Below are experts of layer 8 (counted from 0) of a mixture-of-experts language model. Rows are named router (the router's row for the expert) and show model dimensions 0-255. Each number is 500 + 40 x the weight over its row's rms, rounded and kept within 0 to 999. Numbers have three digits each.
After each expert's rows: a language model's description of what the expert responds to. This comes from a sample of Wikipedia text that the model never trained on.

# expert 42
router:562545556461506461516488512514500548472526419513471588555523481448547542443480536536539543516465483492496499455457490455503491544542499462489491541481552418610496511475470498453418501490487598437499480519450488485610561464489572497471540533493492501472530524484513533501506578472412457526569514531518436492515558509497435518464497513468436507557486446525477437474476490453478495512523469510447515535511451422533471514483510459447468459476459465511447441529472512597511467488467444532541519485505462493569576486549545450518495474541534537500482470514484526481467477494508550570498415514504456444527473615500502500563537469536544578529503496569474412503384497509520464470448471529506516464566494440511507496486445499479483430472505440501539487520511479408514534516496519
Description: Full stops, closing quote or parenthesis with a period, and line breaks ending sentences, such as "politician." followed by a new line.

# expert 50
router:497502484485448487449477578542459536422528400518512563510505448499538489492466503517455501499560511512543477491507496488402482536510505462541549518549545504499491504459413473508477514425474553498511437526454451503518575566525517437527548489473532510573462455471567430447489566446547455465581599506517512539488473445442503454508462455481417527543485419543481473494470539494547499494532480495499519558454521446535494459491507488510513546434460553545472519450493473507494498488488470519540480466445454506524488548521539482501469516554556547570502513604495528484483465493471538472529505545523473426522476515541517402434391520445552564501459485513443504576467543490542461450497532558564536449544533499527539569509491447457436462452480518543535459503484458451492481532497457
Description: Pieces following an apostrophe or name prefix, mainly possessive s, plus pieces inside names like O-s-lo, Al-Na-s-sr, N-ash, and own.

# expert 37
router:554496519437557442466515563518564540494579490463555508611496495495495500413490558476542475500579543475532486500462532508438444535523520473513436562523593492463420505509475485485474541469510518447463497507488514449545553538541525513497522472539482492537455447410468466545541505546461464504473477465490416525491505457427500541520465528501447487569501403487463466525503537470501562458536562511542485488425499491570469472437549520470475503453462563501454468476532548468521516496452476546529520460474495511494548577554462534529471568555465523563504472570494573457475553475502548467482453487519532480564515579553553492498468464442572604463426523551449523517475553520464442483493493492476561420498495507471491525488440506473472499473510481486490531510518438528506566524466449
Description: Words inside titles of songs, albums and books, mostly capitalized pop-title words like You, Love, Your, Baby, of.

# expert 33
router:522485501463533421473489531539555495506516503435483500516429485497509504420549572529552483475564532559526485476472540480499480498516565401506468547540511498542449553565525488514483498519523553414463512399482517500559516533526522510508496533498521548473449502497489431462455476552440492502489472516545476460450571516517514531420512478460477532503465514432528487533450506483488526513535506492500511555435500471540463564461487392451526500493405486472452501513530490483527483408462522466573508495475475459507500480606432532520509520596553551540505486492436542493547540505487529498421456561443551471575529573507538499551483445539488526514489503565448489455446493547467432512472418458510561488439509452454537523412474455463428463470518521525536452450518485538510481559519481
Description: Word-piece endings inside names and titles in tables and lists, such as Tomb Raid-er, SoulTake-r, Love-la-ce, Pan-STAR-RS.

# expert 62
router:561500566466545521431439539555573522437491498461529540561459523448505500420585529524514506468502530513545482529450531499473471542548536467514471502495491446521520545538524512488417499491573485479508473546455457459521487512432462455476523481529473516462521471443479460441521494487483540490570436495452372462521521463505541485478516459488488551541533496525492446447470522487490507569512518462432506504470434420520469556492500527455562478500478506547506466569515545529486507456472451499534555539513462503567549544586543481539486490513527548544456462473528540453578526450474471480489447536513470489460429539502512423582444505515566604470467495547482467462509512510483528391555531501525507530587519403493543540543510495450482525466541447495498539506547464498476585477503443
Description: Conjunctions and list commas joining words or clauses, such as and, or, but, &, nor, in lists like kestrels, and goshawks.

# expert 15
router:557528532435436468534535533496534519508534442446572524486535597455505453474519557484487557502498478442460568538468533503438473498542553537452490500508540461524471527571520437472469495565499559513465483450413481508501466537514539456484557479511479480490517473443485502486466578513460508477538480524412480454516497487446538490467486511449494526527434441475458472530483524497543504540508487485484517497450534454527447526494614444518488463479451491431441518574459503529523432446508513514573530427489468525586519496564482553519492447571551515495480477538484507464554546450539512544516380462570520437480505528505558488576530506442563536519549465544518520541466499501534552455490527547471493477581481522462589523469540464460431529538520464506542495578503518502486545565478450
Description: The -ing suffix and whole gerunds or participles, such as Trying, reaching, playing, making, plus the particles up, out and down.

# expert 3
router:554494508447481399492484528511587595458551467496475576522474551505495454426527554528544447509506573503567523506453489495491466562516536437493520463463502433464405580483496492516509503524462523540496468506446455447482445501514510446493491437461512559482508443425470470500529522468506463436487499473480462520515516471488448501399508468437486557523507475447480488513419544544452530516543523500441472531479456512524481526458551467480457486503450491508446404532522518529422443523470499498549585513516398498496502572543492537468583588509513492558479539520471452474472480471526479504485490508559562423536505562499531455507520493532552539486506543563471432523484514462550529513485498535590538471496548461526487505448524457459454440518496474472570473545519436470501495501472415
Description: Nouns of schooling, sport and career in biographies, such as University, School, College, career, football, Hall of Fame, Award.

# expert 46
router:548467556493546440504435462490599612422536522444549561491515483484614441418543512485505500482534498517492397472490565518447471521514508456501485506455553469498488450547469414459470527513498486462481443493452507451476476466538502497426493495507538483451527437526454509458483542461492449488516504500456455514493532498453514498504520483495492531551489439507493509519462531419532481496506464444440516493413500423566524440528463544498565432476432467436456416545536537489504545501497468509553527470529477478503574572491580528472499483537521547585437462569471563502452485531522527500500453497486478459518514559495502440512509421428533548502518490567529463527453530516523478428506476474532493490487535481510510510485443500497456457489530448545625507547516486511452476520465485
Description: Relative and demonstrative words such as that, which, this, where, same, often right after "the" or a comma, as in "the same name".

# expert 26
router:490473568523482428485493508507541579456522466505556589517453466472584498409470525508443494509486480453560447500469547436451432581470525494492469495454556431525444509490417470431428497501474570464447443478475430495529510499518574476548551456510554474536551471444531452498512484495422566461499499502529424530530518517479493513502520514516473519475614503517455432557459489514487485459563447496450530481440491524498499481514554508471539470504436535437473451564441498485504455427506491544530531500504486423562507540593489474494439534464494521566456455499485497491510553496507495553526470527554485488544464526465501483505511459509517566537479562574499455560440472512540523477508493479461476530517464491470526514448469411459466414563512445506542498528517496484455524486474417
Description: Main verbs right after a subject pronoun or name in biographical or plot narration, such as was, became, took, found, won.

# expert 13
router:513517576490491438509522563574560517493565463486520558483520447518520485483571570486524523512595531517530469533497598456447504563477478430546460516491529485539513456550416403456491455547485532459488402509490477454549492496537503453464531481458523525485518435439525442494494562494504526505495475514512458485521473510549457543515466472527497471584462442435473444494442492460513454542444512429513536496449515478517479447483534527491526510540477530464500468574463532505520483443503524536508432527520493486519595545603562482447493531509542530512463494560501545435476466486524527516478499470475452459484545569546491471519484479521510488452438558530439433542468502521492587452509495465606497376554534469559547522509498505465418480491497501502506477507497478483443477489508424
Description: Direction and area words like southern, northern, western, rural, urban, plus the, United, North, in place, census and demographics text.

# expert 57
router:531504520494473404454470490514605551437578477486489585496470509475525462449504581526525440522467467572517462524468542486501439541471479476484478503485571503479426535568446487504440518517478519463489452556468449520528533497525504518493502477518532519441529396446491525454531587492502463483543521502475396528513501536515499539462526483506500542596528410518477464531456583479489462492513529469470534502489492501525445524458504564471465463552414510460454471563527501487529547493494456523539571520491480505522525524560502529525544599525524508510519510501474547522460495547524513517444472473523494464464465566509543495487464471495566517484459522530460458487451485515513556509429488521588518400430488492497475493451430502472383424499495479459574532529549478466412528494530439
Description: Nouns for installments and events after ordinals or the, such as season, episode, game, album, edition, round, in sport and TV text.

# expert 11
router:551487485472453490476495503562458530452514455510510645499522503482526512464494493497466472492583531462495447488487496518396433538523508445562543509500524513454502495457458491519441535482489470518513439542437414500516576512478509436512506423481464516559442502439549513460496544524501427446600547547525487506487489464448520444463513433479490507529508420526403485478463489528525537567545522488490458464489553426533495459489582562450526504476496535451431533510528538523539497464526529545531502534405505456506457528538474515523411539528541537551497502629540499468551456444538500468489442511494458449489477521580516448484459484470544525499447491532485492537464556532531479485519531512579528431569505494514511571493458476449440426514522465536516472499472509510511531521515507
Description: Word-internal pieces, mostly s and apostrophe-s, inside names and words, such as O-s-lo, GTE's, men's, Ke-s-kin.

# expert 32
router:543509546473517400497460597512491484471550508494515513553465482467547418431488531493514505476489542523561408505517574530428500588524521438501549525551559405535518475433528460501474552457477491476475502529531484486510609557544511452461520490507480543495479453496443482472539595466535437477481491493447527506475550528432511565463497467475455567512497459458486475550447485446427475512549465446490480444449498437565487557522594529443496491531485535477425477583509502528500498499465497520546521480513452493529490533555519514583510518509491463509529496546493479420417465497496458457453516520483488521480531524489524523491444470495543546492514522560494464508485534532497461436483546447589504469571478496501594537462546466471437506486475479554514454503555423492536538547524457
Description: Short word-ending pieces, often a single vowel like e or a, finishing names and words, such as Bar-e, Mal-e, Suba-ru, Ka-ka.

# expert 55
router:536498532482505381448401474563499538480567466499522548488455440440519496402517530462473488497539517468482511499472451500487487549517531419504548523553539473516506478520426486508446462519467547489467486475471520513508521523517563493508517527535542544458496504490558473490510526500406442507422500477533475471528573554506474520448497505504443567487531496446513430527462495492524509474518494453439578485394451447542495542506524553478543506481448465473423514521550493556523454440438479526532502496507376496509459484550494469554506517547536492533533513538484543469498481490515486482436437534497475489506526522481590513525484483485474590504501539565433508498500537546543530449489604482560523479524554414526554530418542424457393482491462513513543449510487478552477533526525461
Description: Suffixes and final pieces completing words, such as plural s, ed, ing, ation, ated, ized, in prose.